{
  "n_layer": 10,
  "d_model": 512,
  "d_shared_expert": 0,
  "router_score": "softmax",
  "router_noise": 0.3,
  "norm": "rmsnorm",
  "norm_place": "pre",
  "rope_base": 1000000.0,
  "grad_clip": 2.0,
  "batch_tokens": 131072,
  "steps": 3818
}
Below are experts of layer 4 (counted from 0) of a mixture-of-experts language model. Rows are named router (the router's row for the expert), down (a neuron's output weights, with its number) and show model dimensions 256-319. Each number is 128 + 32 x the weight over its row's rms, rounded and kept within 0 to 255.
Before each expert's rows: a language model's description of what the expert responds to. This comes from a sample of Wikipedia text that the model never trained on.

# expert 2
Name starts and headers
router [ 79 146 109 128  53 152 124 130 144 133 160 169 147  67 116 142 113 107 109 167  75 115 174 149 129 158  86 126 126 158 108 141 110 130  92 105 127 159 121 121 104 139 159 126  86  85 106 179  75 169 126 103 149 119 176 153 135 148 147 145 135  95  80 167]
down0 [140 164 154  92 186  86 107 137 114 100 122 130 166 112 121 107 126 150 122 118 115 125 156 156 183 178  87 154 108 125 120  60 112 181 128 134 125 108 113 151 152  33  72 107  90 150 135 143 146 123 103 123  97 132 104  88 119 154 149 184 132 138 169 151]
down1 [160 153 114  98 104 119 122 147  86 115 163 106 129 124 104  97 183 144 181 130 116 156 119 117 123 148 160 100 117  73 141 118 117  83 165 168 159 105 160 140  97  81 194  80 126  76 109  91 165 173  93 149 184 157 137 131 127 114  88  71 160 166 146  83]
down2 [149 119 111  55 153 154 108  99  99 152 140 146 168 131 140 149 116 101 149 100  97 175 164 129  31 189  98  96 137 157  93 157 206  83 159 140  80 153  99 189 122 108 200 181 106 123 120 103 156  84 140 161 126 142 103 130 158 108 168 147 116 174 120 124]
down3 [151 160 132  99 162 123  82 128 106  92 145 116 133 136 137 149 133  83 109 104 206 146 126 113  90 111 149 172  94 161 164  82 164 124  78 155 111 129 203 137 107  84 156 126 107 134 181  82 158 162 124 120 132 214 142 135  94 126  92 136 207 144 162 130]
down4 [123 124 114 202  89 106 156 117 106 173  96 124 189 115 111 105 108 111 110 132  75 149 163  98 148  68 113  89 151 139 162 108 115 133  90 156 126 136 101  94 176 117 140 147 132  83 125 119 164 167 122  60  96 183  85 121 101 104  99 142  97 142 194 125]
down5 [153  63 128 145  90 191 181  97 152 159 108 124 164 188 108 200 150 203 164 148 187 183 171  69 121 142  89  85 157  57 147 172 143 152 155  82 102  64 116  68 150  75 106 108  66 137 137 107 137 111  98 123 217 131 102 147 141 165 151 107 102 100 152 116]
down6 [125 168 117 189 204 152 159 131 163 141 132 190 169 159 160 129 115 125 111 155 117 113  83  83  84 145  88 164 152 133 111 139 152 115 134 106 107 174 113 135 141 113 187 171 109 123  74 118 127 100 119 139 149 175 162 112 141  60 132 107  71 112  82 123]
down7 [119 131 187  86 101 145 120 124 138  99  61 144 146 137 149 152  93  82  71 113 129 149 153 192 133 141 132 109 117 138 146 165 175 102 134 110  71 126 122 150 128  99 116 145 102  87  96 136 134  89 177 125 169 113  83 115 112 127 138 120 106 213 121 136]
down8 [173 146 154 126 139 109 151 112  96 130 191 157 151 171 187 130 123 138 128 149  82 154  57  86 152 164 105  75 162 158  97 129  66 133 102  79 181 147  74 146 140 114 108  58 159 102  92  95 102  97  73 132 130 131 143 107 184 134 134 129 118  93  80 170]
down9 [ 78 171  84 104  91 164 122 126  80 160 125 109 112 121 167 134 152 116 129 138 198 195 155 165 121 132 135 140 126 138 152 140  48 172 174 120 162  64 116 113  97 169 188 122  86  80 152 137  90 140  98 114 115  84 149  99 142 165 113  81  76 148 113 142]
down10 [170 163 135 117 152 123 148 168 121 142 104 129 116 166 119 101 113 136 117 148 121  91 161  99 193 170 168 150 138  90 148 122 160  67  52 118  70 121 156 149 154 117 147 133 140 179 107 114 101 198 106 127  91 114  70  50 167 126 122 125 118 102 152 108]
down11 [147 101 214 100 170 163 113 151 109 185 123 134 134 171 122 137 113  60 166 155 129 136 119 115  87 124  55 200 120 102 109 103 155 111 149 118  86 124 131 131 124  91 120 113 106 143 101 166 143 130 161 115 110 170 112 161  84 109 103 233 134  48 131 125]
down12 [181 115 105 123  82 176  72 137 128  78 201 147 125 112 101 113 117 124 131 130 157 172  69  97 110  37 201 106 167 107 126 155 133 138 183  79 174  74 143 123 148 102 107 132 163 152  77 168 105 147 159 118 181  94 107 139 143 135  85 143 160 115 117 134]
down13 [171  88 184 204 143 197 159 106  86 167 111 109 138 122 162  70  77 187 152 131 144  95 114 127 124 146  65 153 133 151 118 144  53 141 111 129  68 116  87 136 142 221 124  94 124  80 117 110 131 103  91 128 164  71 114  81 164 178  57 166 148  92 139 118]
down14 [151 118  80 145  69  92 123 106 135 138  88 129  42 108 104  96 106 179 187 142 110 158 144 155 148 146  73 105 139  77 125  72 169 168 140 130 116 104 116 100  84 143 139 187  98  96 137 179 134 169  86 169  83 125 126 193 128 113 104 131 153 117 139 117]
down15 [138  86 164 162 140 104 180 173 130 165  88 123  99 114 160 162  64  91 106  43 101 145 120  51 114 133 194 106 161 129 167  99 125 179 200 143 139 137  76 120  89 156 180 148 152 132 140 153 154 174 109 183 107 141  60 121 100 137 158 111 123 134 149 140]
down16 [ 97 173  98 145 126  75  75 139 166 155 125  78 102 126 121  82 124 111 101 175 133 222 150 148 150 134 211 148 110 151 111  76  91 136 111  62 107 167 119 148  77 153 164 192 110 105 124 179 147 155 133 129 108 126 113 145 109 165  60 119 175 125 200 139]
down17 [112 123 162 125 100 163  58 166 150 122 167 101 169 155 139 144 119 156 134 117 130 141  91 120 150 146 120  83 139 106 113 212  93 128 143 119 112  98 169 141 185  33  90 117 130 104  85 156 168 119 128 128 163 112 113 105 127 142 155 136 155 144  92  77]
down18 [136 114 113 142 119 148 140 147 109 132 167 111 151 163 143  97 125 170 197  98 118 111 150 140 130 171  77 104  95 138 134  67 178 123 153 197 123 165 159 162 165 112  86 150 104 138 135 208  28 179 110 167  70 138  99 149 179 110 144 123 129  98 107 153]
down19 [176  77 124 177  99 151 109  76 130 131 222 112 131 154 127 159 116 147 112 134 119  82 156 156 126 121 170 106 125 140 156 109 119 117 133 227  96 143 111 164 181 125 138 103  69 108  79 155 142 144 132  72 147 116 136 162 138 131 122 145 113 129  69  82]
down20 [107 105 141 134  94 140 190 166 132 144 124  88 128  76  88 153  82 133 160  72 136 140 141 105 137 135 131 117 140 139 168 155 139 137 177 136 139 175  99  77  66  76  95 155 144 111 129 176 129 175 168 198 130  82 153  87 129  80  93 142 165 140 117 208]
down21 [148 205 124 103 191 164 118 113 137  60 105 115  85 110 158 166  70 113 165 165  98 126  92 120 109 186  69 140  80 129 142 122 127 177 121  97 108  38 143 152 137 143  91 126  88 122 124  93 143 184  69 152  77  88 121 117 123 115 153 130 158 192 190  93]
down22 [185 180 145 128 138 108 127 113 129 116 124  90  89  77 157 200 161 116 125 109 163 143 153 151 139 137 173 100 128 122 126 150 133 118 131 147 113 147 177 131 131  65 116 148 146 169 105 105  82 117  78 129 169 174 142  89 141 104 103 153 154 143 194 177]
down23 [173 147 187 159 134 157 165 101 167 150 108 170 141 144 163 182 116 104 122 145 154 168 137 124  82  44 167 123 109 155  97 102 145  89 154 222 147 103 102 184 124 157 106 125 127 118 124  88  84  99 159 145 138 149 129 163  91  67  81 134 125 109 205 162]
down24 [ 83 135 128 112 148 182 144 157 160 111 148  94 140 144  83 181 132 226 158 110  91 119 141 100 124 185 139  94  92  88 159 158  92 129  83 117 107 141  99 113 107 120 128 112 128 132  76 221 140 115 129  64 112 147 124 141  90 106 131  87  99 139 111 138]
down25 [ 97 111  94 103 116 147 142  93 126 113 107 135 136 142 169 165 133 115 157 120  88 107 118 140 165  93 115 169 109  59 121 158 147 125 110  95 125  58 101  88 165  57 177 108 126 106  96 120 139 133 143 106  86  97 108  68 117 129 142 165 111 132  69 131]
down26 [133 105 161  79 115 132 117 135 156 113 139 106  83 126 119 145 102 127 136 104 147 162 146 150 148 183 156 156 188 138 106 147 182 164 115 105 148 123 144 105 137 123 185 109 159 112 173 173 127 126 123  96 154 130 129 166 162  84 121  76 129 142 118 175]
down27 [151 129 157 129 139 154 108 124 112 108 113 125  90 132  59 129 107  85 113 102 105 120 103 116 135 149  79 101 138  67  75 213  89 154 153 167  99 126 195  61 170 146 118 155  82 109  82 150 122 131  88  94 151 124 197 135 157 121 110 121 130 177 140 171]
down28 [163 106 161 112 115 185  98 154  77 175 126 135 148 109 121 147  91 159  98 163  94 128 117 126  64 172 182  90 135 104 174 124 185 104 132 139 117 116 100 166 111  99 138 111 144 117  62 119 128 170 100 119 153 140 106  88 124 162 141 134  93 192 134 110]
down29 [155  84 186 123 109 102 122 125 114  98 172 131 123  90 132 107 113 104 117 124 137 145 146 166  88 149 145 127  99 127 138 109 132  63 110  92 170  92 111 173 143 121 153 142 158 168 141 109 131  73 133 153 176 130 141 172  61 152 138  75 104 123 139 108]
down30 [122 122  84 133 144 122 113 190  70  78 114 152 111 108 113 110 120 117 105 117 138 168 121 158 115 150  93  74 175 104  73 147  63 119 117 138 145 144 138 145 137 156 119 165 185 109 135 180 116 119 134  85 118 157 164 107 138 161  74 158 114 156 158 136]
down31 [ 42 102  84 158 112 140 141 118 134 155 196  93 179 150 122 123 148  96 162 118 146 153 167  94 138 197 147 188 132 117 176  96 125 149  62 116  84  79 131 131 152 111 145 149 127 136 128 114 102 109 158 112 120 121 192 112 166 170 145 186 137 111  74 150]
down32 [128  86 163 106 116 140  92  95 152 160  93 180 120  88  82 125 179  84 171 130 131  99 135 124  74 124 110 174 161 110 107  69  60 169 169 124 161 130 127 113 178 124 137 156 107 107  66 154  91 126  94 131  82 140 122 178 153 150 112 164  67 158 181  88]
down33 [124 110 130 105 155 130 106 105  91 121 185 162 159 120  78 148  78  93 106 164 114 132 186 108 167 135 144 116 133 134 117 145 122 111 176 144 172 111  76 121  89 117 126 113 127 118 151 151  86 133 127 118  89 106  96 108 185 109  87 121 174 141 131 119]
down34 [ 91 146 129 128 137  71  82  99  97  62 200 116  75 133 143 175 173 143 119 180 167 134 154 109 113 176 127 158 128  44 123  84 147 135 103 115 142 121  63 138 159 194 104 178  84 131 107 162 115 129 115 111 131 121 135  83  43 109  74 155 109 137  95 123]
down35 [122 136 156 124 158 139 183 120  77 117 101 120  90 160 154  46  91 110  95  66 157 146 167  93 143 129 177 145 104 144 200 123 129 170 116  85 101  98 116 115 124 150  43 134 116 156  88 111 115  89 157 108 140 127 196 133 118 153  94  80 174  87 137 115]
down36 [136 210 123 151 125 149 101 166 116 119 116 185  67 132  92 160 152 131 115 116 103 150 113 133  78 195 130 150  63 147 108 132 128 178 124 138 120 134 162  95  84  89 131 140 141 114 129 127  53  95  88 118 104 123 102 135 117 137 159 144  96 152 104 127]
down37 [121  85 152 148 115 142 174 139 164 109 130 141 139 153 163 108 104  92 163 111 104 137 125 106 138 126 109  81  67 106 192 100 144 116 168 199 146 110 151  59 106  85 119  97 131  95 102  97 172 140 120 162  79 155  74 139 106  65 178 199 142 173 137 116]
down38 [143 176  87 104 109 130 142 130 119  87 179 145 117 137 111 124 198  72 160 137  48 115 170 101 158 126 118 142 136 154 170  98 156  64 145 145 121  94  61 138 116 156 133 108 139 165 136  90 160  95  96 147 147 179 123 174 124 124  86 147 123 168 151 102]
down39 [118  84 106 125 171 169 146 168 129 180 132 139 169 164 127 158 124 133 138 172  79 139 116 178 113  77 103 143 131 142 101 131 130 105 169 107 141 100 115 136 135 115 105 132  93 142 139 176 137  96  73 128 151 135  80 119 165 138 164 133 119  98 162 148]
down40 [147 156 100  77 111 156 164 135  56 147  74 125 118 167  95 189 118 140 127 144 103 135 166 141 107 109  92 140 125 131  70  68 162 108 150  91 123 124 117 109 150 160  52 107 184 152 112 178 119  51  77 134 197 109 179 165 146 123  80 147 109  81 149 113]
down41 [188 100 175 150 109  78 164 102  83 164 156 124  96 107 119  93  98 161 132 202 118 141  93 131  89 141 139 127 161 159  91 192 156 113 166 127 135 149 130 149 119 129  69 127 210 132 145  58 110 153  93 145 177 104 151 112 102 174  95  57 166 114 121 100]
down42 [ 76 154  79  98 137 132 134 108 111 160  84 157 121 124  61 122 167 167 108 117 155 101  70 133 128 141 132  80  89 113 160 116  98  63 154 180 147 151  76 148 114 106 108 145 144 216 137 110 127 151 122 127 144  76 108  86 151 144 138 185 166 172  91 103]
down43 [116 101 135 112 122  90  62 175 162 128  72 110 166  56 169 156 106 131  91 150 156 179  46 148 107 104 128 180  54 189  52 119 146 185 164 150 148  94 183 111  78 153  63  78 172 125 141 116 154 163 114 159  79 128 128 148 182 112 123  89 158 153  70 138]
down44 [125 147  90 145 110 188  85 119 135  76 133 217 146 161 133 131 110 130 163  99 131 109 136  82 134 138 137 162 124 161 122 145 130  80 153 146  78 151  72  73 100 123 142 139 124  84 116 121 142  97 153 147 133 118 138  45 116 112  87 105 169 117 128 131]
down45 [175 136 103  63 150 155 118 150 154 235 205  91 111 129 157 128 113 123 163 221 158  76 101 126 158 103 117  73 100 111 109 117  86  80 129 134 138 101 165 143 160 154 174 100  44 107  91 124  87 128 140 187 116 146 168 126 136 124 118 119 190 128 179 113]
down46 [147 131 127 151  78  84  92 128  83  53 102 119 121 107 142 167 197 123 110 103 173 128 132 114 129 120 157  89 170 122 142 159 128  97 104 121 151 128 159 145 172 105 149 152  90 129  93 122 220 115 152 127 121 139 117 132 179 186 130 127 109 112  78 110]
down47 [149 134 126 109 114 135 186 155 174 104 131  99 137 139 130 121 156 186 130 154 108  95 218  61 177 167 107 135 112  93 119 186  66 175 131 105  87 175 177 116 116 152 151 166 137  54 153 151  95 121 141 134 181 156 166 160 104 166 130 183 138 149 162 185]
down48 [ 98  79 157 100 121 157 115 135 187 145 119 151 142 142  81 103 116 112 206 169  89 155 117 125 109 117 150 157  68 135  49 112 157 138 154 131 117 148 135 138 115 155 199 174 158 177 135  57 153  90 178 140 132 113 172 106 136 134 108 127 140 177  35 157]
down49 [ 95 104 113 108 127 138  74 142 173 156 160 130 110 139 113 128 136 165 177 120 135 106 113 111  96  97 123 115 125 126 194  80 135 133 104 162 167 128 109 138 125 171 141 195 145 123 145 104 210 141 143  72 147 139  91  85 181  94 101 176 109 149 130 156]
down50 [ 61  78  85 109  92 171 140  75 163 104 109 134 116 124 123 148 140  89 193 116 104  66 134 143 149 138 184 100  97  90 161 184  77 121 128 188  97 102 104  95 157  78 152 158 167 153 124 138  98 135 128 171 129 190 130  56  98 102 118  88 191 130 140 126]